Below are experts of layer 2 (counted from 0) of a mixture-of-experts language model. Rows are named router (the router's row for the expert), up (a neuron's input weights, with its number) and show model dimensions 0-127. Each number is 128 + 24 x the weight over its row's rms, rounded and kept within 0 to 255.
Before each expert's rows: "comes after" lists some tokens at least twice as common just before its tokens as in all text. This comes from a sample of Wikipedia text that the model never trained on. Tokens count by the router's weight.

# expert 125
comes after: " ", " (", "–", "/", "_{", "^{"
router [147 125 149 139 119 119 157 145 118  65 167 139 132 125 167 151 140 130  89 160 138 130 140 122 127 142 161 128 127 109 112 109 156 121  96 103 136 129 104  73 127 125 121 136 122 138 159 160  80 172 149 121 129 136 137 117  65 150 147 129 117 128 110 153 111 149 128 139 134 120 148  92  72 118 109 134  92 155 164 111 153 143 150 150 131 139  57 125 155 124 145 128 161 171 122 117  86 101  79 119 108 135 125 145 115 122 136 109 146 142 115 102 123 134 114 131 139 140 140 115 148 175  88 122 135  84 139  73]
up0 [167 130 149 174 159 148 146 107 131 113 121 145 137  91 109 102 142 139 147 123 161 109 109 154 123 159 146 100  91 136 173 104  86 149  88 128 178 162 173 131 136 122 153 153 137 106  84 140 136 135 128 141 110 120 119 127 136  81 153 135 147 143 120 107 130 170 119  99 142 117 123  87 122 159  80 109 121 105 190 100 146  81 121 144  89 125 141 142 115 156 141  97 151 119 121 109  98 124 113 154 125 155 125 141 121 129 120 133 126 115 114 118  83 113 134  95 103 139 160 154 165 101  88 149  86 145 124 138]
up1 [141 112 109 103 112 153 142  80 138  79 153  87 116 138 134  82 142  96 117 163 138 112 110 149  91 113 118 165 118  94 127 148 134 135 128 141 137 128 129 149 127 122 111 144 139 131 154 136 111 115 105  90 170 164 151  90 109  44 168 121 131 156 116 134 153 113 120 126 111 156 123 114 105 117  68 121 105 127 114 126 127 114 138 141  93 138 138 142  88 121 107 162 118 129 149 105 103 153  98 161 126 148 162 155 152 119 118 161  85 198 128 113 134 120 129 135 156 149 137 173 134 137 117 166 115 127 141 138]
up2 [ 69 111 144  82 182 131 137 115 129  83 106  91 112 138 127 141 145 123 158 123 138 161 135 125 131 170  93 135 133 160 183 112 116 105 129 130 120 117 117 153 139 165 123 116 119  88 126 135 120 132 118 147 151 129  65 133 146  98 128 159 146 121 120 114  90 145 173 115 109 117 110 135 169 140 125 151 162 154 122 163 120 153 162 122  97 136 116 121 144 106 102 117 151 121 114 128  80 127 132 158 106 131 119 111 113  76 103 143 106  98 171 167 105 155 133 163 123 125 120 146  70 150 160 148 122 108 139 145]
up3 [160 130 115 133 118 116 151 160 119 109 107 136 125  76 152  98 102 169 159 220  95 140 154 146 147 117 125 119 115 142 109 168 144 156 162 123  95  99 107 140 150 105 103 125 109 108 148 152 109  95 138 104 128 123 154 116 159  93 127 105 124 126 144 126 132 108 141 123 104 124 100 136 104 130 168 149 133 167 160 140 134 110 141 106  78 113 168 147 138  76 124 152 118 133  97 164 137 176 114 111 105 105 111 139 154 140 106 110 134 155 140 111 146 116 135  82 141  93 107 126 162 136 149 105 151  97 113 124]
up4 [ 98 155  78 136  94 132 167 138 130 175 151 100 104 117 113 110 133 153 136 142 150 153 139 101 141 146 120 128 143  91 110 111 101  89 128 150 165  97 133 169 134 150 143 109 143 126 114 167 106 154 119 101 184 158 134 159 130 100 148  94 176 141 135 108 104  96 165 149 119 123 179 138 110 124 102 135 120 140 112 116  94  87 145 113 171 111 109 110 132 120 133 151  86 172 118 153 143 134 143 152 107 115 122 128 109  70 116 102  92 128 115 126 122 151 117 122 113 177 140 112 127 134  80 137 139 152 139 140]
up5 [ 81 146 140  79 110 171 112 172 139 158 127 153 158 136 134 134  94  91 112 127 141 132 123  89 126 107 128 113 128 121 157 118 198 111 182 106  93 124 112 141 165  86 124 142 129 136 107 153 157 153  82 164 155 135 136  94 110 133 115 149 114  96 126 131 130 132 137 132  93 122 130 128 126 160 131 122 135 113 123 121 149 124 130 147 181 121 113 107 163 116 124 138 114 116 137 121  99  98 154 149 144 142 156 117  92 133 117 136 140  66 132 173 115 138 148  92 133  94 102 112 138 133 165 151 173 165  97 110]
up6 [115 121 120 147 121 116  87 181  92 131 144 119  99 119 116  90 172  73 138 172 108 114 157 126 125 125 137 138 136 139 120 161 125 138 147 174 142 117 105 131 144 125  84  74 122 128 162 134 150 132  91 162 125 139 152 136 144 154 109 121 123 122 118 155 157 109 129 171 134 151 144  84 151 154 135 142 139 126  89 118 143 104 146 130  93 147 124 100 149 111  95  94 164  80 130 144 142 129 143 128 102 140 118 106 142 130 123  95  98 127 170  69 132 150 109 164 108 180 125 116 156 167 140 114  96 124  98 127]
up7 [130 148 164 164 134 123 122 153 122  82 131 144 102 186 115 144 147 163 133 115  87 147 120 139 133 168 155 143 116 135 133 142 119 127 102 100 151 116 116 146 135 167 101  95 125 158 122 166 101 109 117 112  95 129 116 180 139 106 117 123 126 129 128 148 100 112  72 134 116 146 119 180 146 138  92 118 116 145 128 121 106 166 110 125  98 135 142 134 126 129 103  60 126 136  67 149 131 127 116 113 140 130 165 172 175 128 123 114 117 138 121 116  92 116 128  96 139 128 188 160 106 106 147 176 123 103 134 138]
up8 [128 113 164 118 160 116  96 143 135 110 126 129 169 163 165 164  95 102 126 135 158 181 130 146 105  99  94 121 109 140  88 116 152 158 116  88 143 111 118 145 101 118 135 117 140 155 107 144  84 129 126 142 112 117  96 134 133 118 110 123 183 143  94 105 124 156 168 128 126 120 143 136 137 139 151 122 138 142 115 134 106 145 173 145 117 128 130  74 116 141 141 132 100 146 110 117 136 134 130 104  83 107 142 169 129 198 182 131 148  93 149 111 145 155  73 161 117 114  77 120 131 149 129 118 112  96 131 115]
up9 [123 152 100 108  95 107 108  85 146 154 104 120 129 176 179  85 105 120  88 110 141 140 173 115 156 119 106 117 173  95 119 126 106 159 123 145  98 117 113 124 138 113 115 147 171 131 128 137 103  91 165 118 166 132 125  86 120 112 111  83  88 115 122 136 189 143 128 143 121 172 176 122  92 121 123 133 131 139 115 136 128 152 146 143 144 105 109 100 194 161 138 139 164 118 119 130 161 114 120 147 134 113 129 126 124 109 140 111 155 174 114 135 155 159 114 122 141 105 136  99 107 162 115 141 110 139 105 111]
up10 [159 121 157 132 162 137 126 119 117 137 128 124 110  96 172 119 122 136 133 109 130 123 150 135 101 103 151 124 136 136 124 133 135  94 125 164 131 115 143 158 156 121 155 177 140 114 153 144 102 114 131 114 117 107  93 100 124 112 160 142 142 169 109 141 113 117 150 177 108 143 110 107  89 176  95 144 109  92 116  98  92  92 130 143 134 116 167 152  82 114 133 105  89 159 157 127  87 119 133 132  99 145 160 175 135 125 123 123  68 165 146  82 147 161 137 148  96 112 107 151 118 144 119  69 120 164 136 146]
up11 [160 138 128  87 166 141 117 134  92 175 126 147 152 144 137 125 148 131 110 120 148 159 126 105 117 128 142 136 162 136 122 104 100 135 114 156 119 148 182 131 108 118 121 135 159 118 138  97 117  77  80 181 130 126 123 130 153 130 107 149 115 123 178 142 123 113 137 129 119 146 157 157 128 133 133 108 146 120 117  79 123  90 113 153 108 113 127 156 119 115 170 128 129 110 165 143 115 178 143 136 108 146 133  95 126 116 175  90 123 152  55 137  86 128 143 145 131 106 123 125 113  64  95 106 132 100 126 170]
up12 [107 157  67 148 160 161 126 133 139 129 134 124 137 123 103 144 115 176 128 173 136 114 147 104 105 107 103 128  84 111 109 161 144 117 142  98  99 108 112 147  94 117 138 120 121 144  69 103 149 131 128  79 166 137 169 136 132 122 146 105 157 156 157 123  99 149  94 137 131 155 151 103 113  95 113 151 121 128 105  97 127 156 115 112 194 141  79 134 124 101 108 115 123 151 180 155 114 137 121  95 137 133 151 143 141  80 129 141 124 121 127 153 129 122 145  95 161 143 131 119 187 163 124 137 130 114 147 134]
up13 [108 174 152 114 108 139 128 109 116 128 132 124 119 124  98 128 111 133 119 114 136 174 112 141 146 125  96 130 102 120  92 171 148 168 154 108  72 157  88 172 113 106 145 161 134  97 142 108 133 138  92 128 131 158 111 124 146 163 109 175  91 141 140 116 144 138  85 151 134 130  95 180 121 161 133 147 104 131  88 104 146 124 128 167 180 132 125 152 132 116 132 138  76 146 110 136 147 139  97 102 112 102 121 183 142 142 139 148 122 125 114 102 120 127 127 105 173 130  96 139 101  95 160 160 103  93 126 140]
up14 [102 176 104 119  92 178 127 116 114 130 160 123 148 147 143 141 145 122 139 158 134 133 114 141 122 106 140 128  90 109 146 126 156 103 160 122 164 117  97 147 140 120 104 146 144  80 138 141 107 136 120 115 109  95  99 129 123 137 153 139 116  97 102 172 131 174 147 177  94  96 143 127 164 170 123 127 144 134 160 155 146 137 153 147 157 137  87 149 159 115 128 119 122 181  69  89 122 119 118 136 136 126 130 137 138 149  87 135  72 142 112 115  85 104  92 144 113 134  90 145 153 157 110  82 133 124 113 127]
up15 [135 112 107  94 145 134 148  99 137 159 124 109 131 119  74 163 110 162 168  98 154 132 117 155 115 111 148 145 133  74  66 163 144 129 112 113 178 119 114 156 123 151 136 101 107 142 108 116 132 111 117 103  87 135 153 130 129 131 113 135 130 110 102 172  59 145 138 127 109 153 127 130 121 106 155 157 157 179 118 177 125 131  90 116 145 121  92 108 160 137 105  81  98 105 124 167 121 114 132  80 104 138 145 138 150 132 132 137 110 125 104 138 126 158 166 156 119 109 144 121 134 166 131 131 116 138 140 157]
up16 [142  81 146 120 140  92 115  79 127 130 137 137 150 141 170 112 127 111 115 148 105 126  89 145 119 152 123 139 140  75 117 127 136 156  93 145 126 132 121 109 122 146  74 162 142 121  97 114 150 146 103 164 106 156 138 119 102 129 170 150 137 114 101 179 161 124 117 107 117 149 151 110 153 172 116 138 121 115 125 178  89  84 125 122  87 124 121 165 142 131 137 112  91 180 116 120  87 154 128 123 117 124 153 141  58 125 147 104 135 157 140 115 129 120 136 193 110 125 124 113 133 155 144 134 118  97 138 129]

# expert 117
comes after: " ", "–", "/", "[", " (", "อ"
router [156 144 156 165 129 105 176 131 110  96 153 143 112 106 144 143 103 117  97 150 135 160 127 160 129 155 145 128 157 123  97 124 159 118 124 110 154 149 120 105  96 148 133 146  94 132 149 121  96 175 147 105 122 151  92 115 105 162 162 128 158 107  97 148  92 133 129 113 149 114 128  97  86  73  95 135  98 155 172 146 163 146 144 133 112 136 120 104 153 106 113 106 164 174 103 116  93 114 102 128 119 162 134 109 109 129 142 105 138 107 104 110 121 146 122 116 138 163 154  80 130 174  94 125 155 118 160 106]
up0 [110 116 147 157 141 118 133 104 139 101 139 131 144 126 143 128 139 104  75 128 145 141 138 126 118 114 124 132 127 122 112 117  98 184 180 143 170 163 103 120 106  64 151 176 142 149 138 109  96 154 159 117 136  84 138 106 117 120 141 122 159 126 144 120 116  76 143 124 159 112 161 144  80 147 138 160 112  85 150 148 151 138 131  96 104 106 133 166 158  86 178  93 133 124 109 105  82 175 152 138 134 149 141 122 156 155 118 126 123 138  74 114 119 143 104 111 137 123 109 107 150 122 124 109 115 149 131 105]
up1 [157 120 129 151 152 108 154 146 128 101 137 144 126  87  78 156 147 133 107 139 149 123 120 120 102 111 141 141 117 123 130 166 113 100  92 101 121 179 156 138 137 148 161 110 125 161 135  88  90 123 147 110 162 159 136 110 131 124 135 124  97 110 136 114 161 116 104 141 133 170 121 127 107 133 121 139 136 137 135 108 188 106 142 118 160 164 138 141 150 109  90 125 127 161 103 107 118 163 103 152 108 115 161 109 145 147 154  76  90 116 158 112  87  98 104  78 166 154 113 155 116 149 128 147 129 109 134  62]
up2 [149 140 172 121 114 138 153 145 129 105 148 155 117 143 136 167  83 119  91  80 189 153 129 144  76 123 111 116 120  98 123 170 104 121 144 108 126 105 135 157 102 145 142 165  99 133 137  96  88 165 116 139  97 124 152 112  83 114 118 152 141 135 129 169 118  86 119 155 181 133 125 110 117  69 101 126 139 165 158 170 161 128 126 176 129 145  95 138 100 112 117 108 140 140 106 132 126 150 102 149 138 130 149 116 127 125 122 127 101 133  87 104 100 131 114 134 102 114 128  90 149 101  99 137 123 122 154 131]
up3 [145 157 114 118 139 158 137 161  98  67 160 118 140 128 162 108 128 171 135 114 127 130 121 151 174 154 144 132 115  85 122 158 174 160 149  96 137 102  91  95 117 132 124 155 125 146 130 147  87 147 136 103  79 137 109 106  85 131 164 116 129  94 123 151 119 136 124 143 137 115 123 125  74 144 121 133 121 135 127  84 180 178 151 112 130 166 112 154 134 142 111 143 170 147 121 134 109 144  95 135 145 147 143 101 137 106 169 122 130 141  72 111 109 122 104 118  73 134 154 153 122 140 142 124  96 123 132 113]
up4 [165 127 137 147  89  60 136 132 155 136 117 121 162 155  56 122 142 110 126 131 136 112 135 145 109 148 118 102 166 129 152 125 139 143 143 109 142 154 108 120  91 140 140 131 113 156 126 112 101 158 120 114 118 139 116 107 131 134 144 152 167 114 125 129 165 143 115 128 131 126 122  87 111 135  93 176  92 144 120 122 110 203 111 170 143 126 135 137 146 117 112 162 121 126 120 113 134 104 115 140 153 164 150 124 141 167 129 154 142 159  87  95 140 152  93  97 165 160 134 129  62 117 105 155 171 112 140 134]
up5 [148 112 170 153 155 109 167 138 115 116 137 170 126 155 112 163 119 134 126 155 112 138 151 110 124  96 114 130 130 157  81 123 111 112 130  94 128 116  93 120 107 140 158  82 103 142 145 117 126 127 130 116 146 179 129 126 118 148 176 116 119 137  88 133 167 102 143 127 177 127 143  56 156 127  95 139 122 110 138 106 129 137 139 147 153 122 125 134 116 122  97 126 167 173 119 183 110 123  83 103 148 107 158 166 144 152 113 153 116 105 183  99 125 102 108  97 170 110 113 146 132 126 117 127 125 161 137 100]
up6 [109 174 122 147 137 127 134 185 109 133 138 131 109 130 134 149 146 112  88 170 116 147  92 118 103 175  98 144 140 113  97 107 121  84  98 145 115 150 142 125 113 128 153 134 116 162 152 102 165 112 192  85  96 148 145  78 144 118 156 140 140 152  96 118 109 149 138 130 130 144 125 100 169 134  94 135 103 145 134 131 157 172 125 136 110 139 106  92 109 125  99 155 126 131 125  99 109 108 100 120 103 147 118 116 120 142 109 117 126 125  92 137  78 109 150 121 152 145 147 122 129 200  79 143 108 120 150 131]
up7 [116 125 118 148  73  79 118 151 111 135 165 163 133 159 151 119 110 153  77 146 150 136 111 158 143 111 155 112 153 122  94 122 129 155 131 108 137 134 102 106 102 152 119 136 121 114 166 110  95 130 160 129 148 127 131 132 108 141 136 124 140 125 111  96 124 189 131 162 160 147 131 180  87 149 132 141 136  97 138 124 145 123 110 142 153  87 142  95 122 151 113 101 162 129 101 117 110 104 139 130 111 159 128 137 151 111 168 126  96 124  91 113 111 115 141  82 155 165 135 137  66 131  63 161 136 104 107 116]
up8 [126  95 174 150 137 135 135 128 161 109 150 153 111 137 128 132 119 118 142 120 131 168 144 141 154 126 152 105 147 149 130 186  94 177 144 129 151 152  99 141 113  90 164 155 118 106 159 149 121 127 134  83 112 146 132 104 106 130 148 160 183 119  93 138 149 142 157 108 131 121 103  91 120 110 120 120 116 152 165 145 156 141 128 161 126 119  89 104 163 115  78 120 150 142  80 141 119 137 128 108 114 152 151  96 149 109  97 141 127 123  67  89 133 143 112 116 119 147 163 112 105 177 100 112 141 168 140 113]
up9 [115  90 195 110 117 141 139 156 112  87 161 159 130 123 151 111 158 150  99 136 186 130 136  98 114 110 121 146 118 111 123 146 122 111 128 161 152 154 128 133 151 165 154 138 104 135 139 127 116 146 107  88 102 140 136  76 111 119 134 111 138 104  72 146 109 127 143 139  96 158 103 140 101 130 105 170 129 148 150 141 127 135 165 160 128 116  91 140 134  82  87 136 153 133 107 138  82 138 133 175 139 151 144 133 128 109 138  99 122 108 104 126 117 114 117 108 139 188 123 127 141 107  96  92  97 156 172 108]
up10 [110 103 156 110 149 166 134 146 150 135 137 165 124 149 166 172  83 108  86 138  97 101 139 148 105  90 164 144 142 106 105 146 108 153 146 141  84 127 103 154 113 145  98 136 119 110 152 108 132 126 149 103 103 100 109 121 123 207 124 137 137 101 104 131 136 143 102 158 151 122 110 104 105 166 119 101 129 129 150 118 177  96 124 140 104  93 151  84 119 134 115 131 115 141 165 138 147  95 125 120 139 136 127 154 115 149 123 153 155 145  85 150 101 137 109 105 125 115 101 154 135  90  94 162 167  93 130 128]
up11 [147 119 104  96 139 119 138 135 135 136 133 132  93 126 137 145 125 118 149 165 144 130 134  99 123 170 142 114 114 155  82 121  87 156 106 157 101  99 132 102 131 158 145 144 113 128 119  80 114 105 154 100 166 177 140  95 130 115 145 123 141 130 131 192 130 129 142 146 122 122 164 128 161 115 130 155 109 108 134 149 147 151 157 138 138 135 104 128 117 154 150 104 129 136 115 125 113 102 109 137  94 142  93  41 152 116 149 136 100 165  92 129  92  99 117 135 144 129 146 127  73 106 132 134 161 106 180  77]
up12 [107 150 151 127 158 140 135 130  80 137 139 164 107 147 133 152 125  74 121 141 136 131 138 110  64 146 150 124 125 130 123 146 113 144  97 119 162 174 117 158 122 122 126 148 142 106  89 131 121 119 142 117 161 123 122  92 117  95 118 132 136  77 109 158 171 126 107 131 128 113 108 164 115 147 130 120 117 125  97  92 154 141 150 179  98 111 113 129  97 166 148 142 104 151  89 101 115 115 105 166 139 117 137  98 142  94 124 116 138 183 129  93  85 168 138  88 112 118 133 140 107  84 156  88 127  98 138 102]
up13 [ 61  82 110 116 137 116 160 154 130 114 129 145 136 144 145 148 143 115 118 140 102 150 130 169  88 116 128  96 114 131  96  88 117 148 173 117 129 131 150 104 129 146 143 163 119 149 138 134  87 126 133 137 119 140 106 124 101  86 159 128 113  98 131 130 130 109 140  91 128 129 167 108 115 130 141 130 105 102 154 199 145 140 142 139 125 195 102 119 161  91 124 124 130 143  87 109 104  78 121 126 153 142 123 126 174 148 126 116  89 128 123 105 155 123  95  79 119 129 119 129 131 145 128 169 164 152 107  86]
up14 [151  80 167 129 140 112  92 166 123  82 149 137 159 138 136 133 144 126 114 144 104 127 147 101 149  85 135 151 133 151 102 110 139 128 101 122 105 138 131 157 107 163 115 142 113 108  95 162 128 128 139  80 120 151 145  89 125 101 151 130 153 127  95 168 128  83 140 163 144 177 157  79 108 107 122 147 102 155 167 123 146 139 126 127 110 106  74 146 111  95 116 127 128 123 105 133 126 126 113 126 124 136 116 158 170 132  74  85 121 164 123 153 159 150 134 167 151 154 133 118  98 157 113 112 108  94 157 131]
up15 [113  70 200 119 125 116 162 155 156 142 134 120 105 145 137 127 166  97 110 123 143 101 114 167 124 120 148 116 105 106 149 158 118 155 149 116 149 137 116 140 132 104 123 163 163 132 152 147 109 114 124 125 193 133 143  73 109 128 149  99 105 106 122 139  80  81 144 149 122 117 117 125 107  98 118 129 100 181 112 170 117 147 109 147 143 137  84 138 121 124 127 130 143 148 154 120 119 131  97 164 127 126 147 112 144  92 175 111 134 139 104 112  96  86  88 143 106 165 106 111 126 136 105 145 144  99 139 118]
up16 [ 96 103 110 116  83 140 128  99 135 114 110 139 141  88 157 167 104  86  98 164 118 182 132 147 136 106 134 137 147  98 123 157 133 159 149 115 102 136 115 141 133 142 162 143 141 121 127 139 115 121 144 144 145 175 122 140 136 163 148 116 133  97 148 143 138 132 100 148 138 126 120  96 121  92 131 190 140  96 123 157 111 128 178 105  61 129 116 108 122  99 124 136 140 159 136  97 119 124 131 131 141 107 168 113 114 114 178  99  97 163 104  80 189 159 139  97 141 146 140 125 120 100 103 123 131 103 130 107]

# expert 219
comes after: " ", "–", " (", "-", "_{", " j"
router [154 145 159 166 129 104 173 127 111 100 149 146 115 100 146 142 102 114  94 151 136 164 125 158 128 158 147 128 158 122  94 118 160 123 124 108 160 150 122  97  98 151 133 145  92 128 147 127  98 175 144 105 124 149  95 115 103 158 160 125 161 111  94 146  90 128 131 123 157 118 128  98  91  72  94 132  98 150 173 152 160 149 145 135 116 136 119 103 156 104 115 105 169 172 103 112  93 112 106 125 119 157 132 112 106 130 148 102 132 111 103 107 117 145 123 114 134 160 152  83 131 175  97 129 151 118 157 104]
up0 [139 122 135 123 134 109 143 139 120 126 127  94 130 105 164 157 133 117 135 168 144 133 121 115  99 161 119 140 131 145 124 119 142 102 135 132 146 101 101 154 100 141 148 102 123 128 124 119  95 166 111 115  91 154 135  73  73 145 105 142 147  93 102 133 177 123 109 100 120 123 159 105  88 138  97 180 115  85 156 129 175 151 157 146 123 180 107 127 140 161 124 138 130 181 124 151 119 149  96 153 111 150 115  83 151 146 150 120 129 133  85  99 113 152 112 136 128 123  97 137 156 130 107 151  81  83 146  93]
up1 [159 103 139 124 133 157 152 164  95 114 159 117 121 154 150 129 124  67 149 132 128 155 118 160 122 129 171 109 137 165  85 176 145 145 138  85 117 137  92 117 105 107 154 142  90 121 135 144  90 118 126 124 108 132 180 146 116 166 110 130 153 139 115 132 123 130 128 175  94 135 104 113  95 108 110 143  96 124 137 128 155 196 127 135 124 142 116  74 130 125 117 127 135 177 123 113 105  64 114 139 106 124 139  99 113 141 143 106 106  91 115  81 144 140 112  78 120 124 161 142 136 131 122 119 111 151 117 124]
up2 [113 110 164 140 108  90 144 148 163 116 157 131 147 119 157 119 167  97 114 137 120 148 122 143  98 162 137 117 172 107 121 172 112 149 127  92 133 112 107 123  98 153 153 131 137 145 140 187  85 153 135 104 148 172  89 124  70 146 166 147 153 104 121 140 118 140 155 132 106 134 137 122 108 138  99 127 103 152 117 133 157 101  97 138 108 130 123 124 137  95 137 136 159 123  78 118 144 121 153 154 129 151 134 131 127  85 170 112 122 153 117 111 114 141 137  92 129 170 111 114  73 129 116  58 158 115 146 143]
up3 [ 91 136 119  93  63 142 176 119 144 124 113 144 119  71 103 143 163  90 140 126 154 147 116 127 115 107 158  86 142 134 109 126 136 163 145 111 171 131 115 144 124 154 137 119 102 123 117 104 109 133 114 102 117 133 112 121 113 108 137 104 135 111  98 150 119  84 151 161 129 122 148  75 134 137 107 139 106 146 110 147 130 128  96 164 139 140  89 126 172 106 138 151 157 140  64 173  86 100  99 119 122 136 113  93 125 135 162 100 124 119 110 113 109 120 150 118 162 139 175 117 120 132 119 111 105  96 176 148]
up4 [174 157 122 141 119  86 182 113 139 136 149 115 140 113 136 145  84 111  79 151 119 116 126 140 150 125 122 138 127 126  96 178 133 110 134 120 112  72 102 113 127 165 152 165  91 129 150 132 127 134 133  85 144 140 125 125 128 123 188 151 136 129 120 142 149 107 100 127  97 128 154 106  90 108  93 121  78 163 156 161 123 169 110 138 163 112 120 155 130 112 161 163 138 138 111 105 122  86  78 125 120 127 132 105 158 127  82 102 129 135  91 125 148 149 109 134 152 145 162 152 126 144 134 139 146 101 120  88]
up5 [122  98 142 146 131 118  85 157 130 136 135 137 118 141 148 129 105 101  95 132 139 135 139 144 122 137 152 158 107 141 128 113 136 111 130  98 150 122 105 118  80 128 142 128 151 147 176 103 106 156 159 168 114 162 127  94  97 141 168 114 205 117  98 141 105 123 187 126 126 129 136 126 109 169 121 143 112 147 104  84 148 123  82 117 123 116 138  95 134 137 143 129 136 169 138 117 102 126 153 147  80 131 123 135 135  98 159  79  97 180  89 114 132 164 109  94 119 164 153 130 139 109  99 100 160 142 142 121]
up6 [121  91 149 130 151  89 165 145 172 150 138 170  86 129 139 109 102 129 115 120 133 159 125 143 112 125 131 138 123 151  89 107 121 144 103 134 117 108 137 147 104 154 174 175  91 118 155  83 130 143 132 122 105 176 122  86 123 129 115 162 130 111 103 127  75 133 132 205 142 175 123  93 105 152 139 100 148 123 165 174 149 141 135 132 146 159 117 118 137 113 100 123 157 129 123 134 117 108 116 120 116 124 123 129  93 132 134 109 129 143  80 124 120 122 123 140 129 182 134 127  99 170 129 106 124 134 133  68]
up7 [144 113 149 148 120 120 168 150 141 112 117 162 123  88 149 160 139 110 124 136 131 152 148 152  94 119 105 128 156 141 100 147 137 127 128 143  82 128 112 116  88 135 183 144 114 142 118 107  84 128 183 133 117 157 141 105  98 167 162 106 137 135 110 179 114 121 128 148 137 143 136  93 104 118 121 151  77 151 135 121 151 174 133 154 129 143  99 101 127 145 152 146 151 140 110  96 133  76 129 145 158 146 148  93 116 142 154  98 149 146 110 150 142 144 141  70 145 159 120  85 117 169 129 132 150 138 168  90]
up8 [149 119 124 157 111  95 128 122 113 111 130 157 126 102 167  70 123  88 137 117 108 126  96 135 100 154 157 135 130 145 132 160 121 115 119 186 165 138 145 151 105 100 165 133 134 111 114 150 104 130 186 105 122 113 175  75 106 176 123 120 162 138  99 141  93 106 144 154 151 134 121  99 145 120  79 129 123 131 154 137 135 122 100 137 100 148 119 113 141 126 124  99 157 112  94 135 113 114 101 170 153 130 152 136  88  76 129 128  99 131 116 143 138 128 158 103 120 157 126 169 100 125 123 103 137  71 122 119]
up9 [108  98 103 177 115 114 142 159 132 132 162 142 101 165 153 121 122 118  65 103 152 116 139 123 120 106 145 145 151 175 120 103 163  99  94 118 103 102 116 152 127  92 205 130 166 158 145 135 128 114 150 158 144 116 188 135 115 119 162 132 113 131 132 174 146 136 134 109 121 129 133 108 142 161 124 113  87 141 131 146 109 139 132 108 132 118 150 136 125 132 116 156 144 155 128 132 137 110 122 154 112 119 125 114 101 162 164  52 127 145 103 148 114 143 126 109 116 150 131  84 130 127  67 103 131 138 153 121]
up10 [154 140 170 171 126 106 137 138 132 114 100 151 108 187 118 159  84 122 123 172 133 149 125 110 131 127 132 129 175  96  91 157 133 141 131  98 132  95 100 115  81 103 131 155 128 122 126 112 120  77 136 140 135 168 134  90 101  98 187 108 116 113 124 150 131 159 122 151 144 137  91 185 144 135 130 133  79 142 173 143 114 154 112 137 111  91 129 120 136 101 131 147 143 150  68 170  96  84 122 136 140 124 152 122 132 130 159 108  90 122 132 118 132 116 134 128 123 155 134 115 145 147 114 154 136 158 130 115]
up11 [130 107 173 155  71 104 103 106 125 101  98 121 101 136 157 117  75 100 118 131 127 146 119 129 114  89 150 136 112 147 112 143 133 138 114  98 155 100 106 118  90 141 133  98 116 165 146 129 134 133 180 105 142 158 180 119  71 119 156 163 139 113 104 153 150 106 123 119 162  97  96 107 129 127 154 141  96 136 162 110 142 148 149 129 121 130 165 114 162 143 143 104 146  88 138 135 101 151 131  97 158 169 155 106 145 125  98 109 108 116 127 137 101 128 114 142 157 136 163 133  94 172 121 155 125 155 159 102]
up12 [101  78  97 123 136 125 132 108 147 120 121 151 131  99 167 131  71  90 104 150 102 128 126 148 141  96 170 154 134  98 116 132  83 171 145 119 100 104 140 130 148  73 119 118 169 148 144 123  93 146 149 117 138 137 150  69 145 146 137 132 127 143 106 106 121 145 129 116 135 150 112 105 153 133 139 153  99 139 113 149 155 130 128 161 118 106  98 142  85 144 104 119 119 128 122 142 163 118 153 119 131 117 125  97 101 154 132 128 130 162 119 139 103 146 125  92 143 163 116 133 132 145 126 142 169  31 133 162]
up13 [118 117 131 126 139 129 138 149 116 114 128 119 146 128 129 132 146  86  81 126 147 150 148 172  94  88 138 128 149 153  81  91 108 135 102 142 141 136 116 121 121  88 127  85 114 146 155 112  97 120 105 171 155 131 125 119 148 160 141 148 109 157 120 162 121 136 100 109  63 152 136  77 138 142 128 107 121 154 121 123 143 142 119 121 112 154 102  98 165 130  96 124 145 145 109 126 103 167 101 183 159 143 120  85 121 144 130 122  91 139 106 118 118 174  72 136 166 134 167 121 107 152 113 162 163 108 156 108]
up14 [106 131 136 111 184 105 126 136 143 115 130 141 149 135 118 136  66 107 142 152 140 107 146 108 118 112 127 107 112 112 139 120 123 128 123 147  82 123 134 160 140 113 155 151 114 164 128  82 112 131 130  90 132 183 111  65 143 139 120 122 170 124 154 153  91 154 123 144 123 116 122 149 147 127 129 144 112 157 159 106 147 149 139 116 114 127 115 141 109 104 142 130 139 134 109 143  79 131  94 170  78 146 121  93 108 113  86 101 178 119  88 124 163  89 166 155 161 160 102 130 117 117  85 102 143  89 131 143]
up15 [104 105 147  74 140 111 171 149  95 120 154 152  89 124 133 134 105 121 134 101 165 140 134 115 131 103 158 167 163 179  90 116 139 162 134 114 128  93 143 131 156 114 134 156 140 114 144 113  76 146 152 107 163 159 146 115 116 160 144 114 108 125 140 123 130 127 182 145 131 128 121 117  95 106 136 137 152 176 126 134 156 166 135 142 104 125 106 107 118 119 157 134 128 106  81 138 118  77 152 140  96  95 128 112 163 109  98 144 102 121 143  91  90 144 138 106 164 134 163 123  94 119 138 143 104  86 136 156]
up16 [154 142 141 137  88 116 171 130 103 133 161 154 120 119 152 173 123 102 105  83  98 143  74 100  86 109 151 131 157 152  76 122 141  96 144 105 113 119 106 132 140 136 110 150 146 142 134 140 128 121 167 114 111 148 126  99 139 107 149 144 120 141 141 115 142  83  84 115 115 212  97 120 152 109 114 130 123 113 119 139 132 114 112 129 163 142 121  90 130 130 137 139 122 123 130 167 145 115 102 126 162 133 162 148 155 114 120 125  68 135 108 108 178 145 145 115 122 153 131 133 104 137 103 132 137  61 153 140]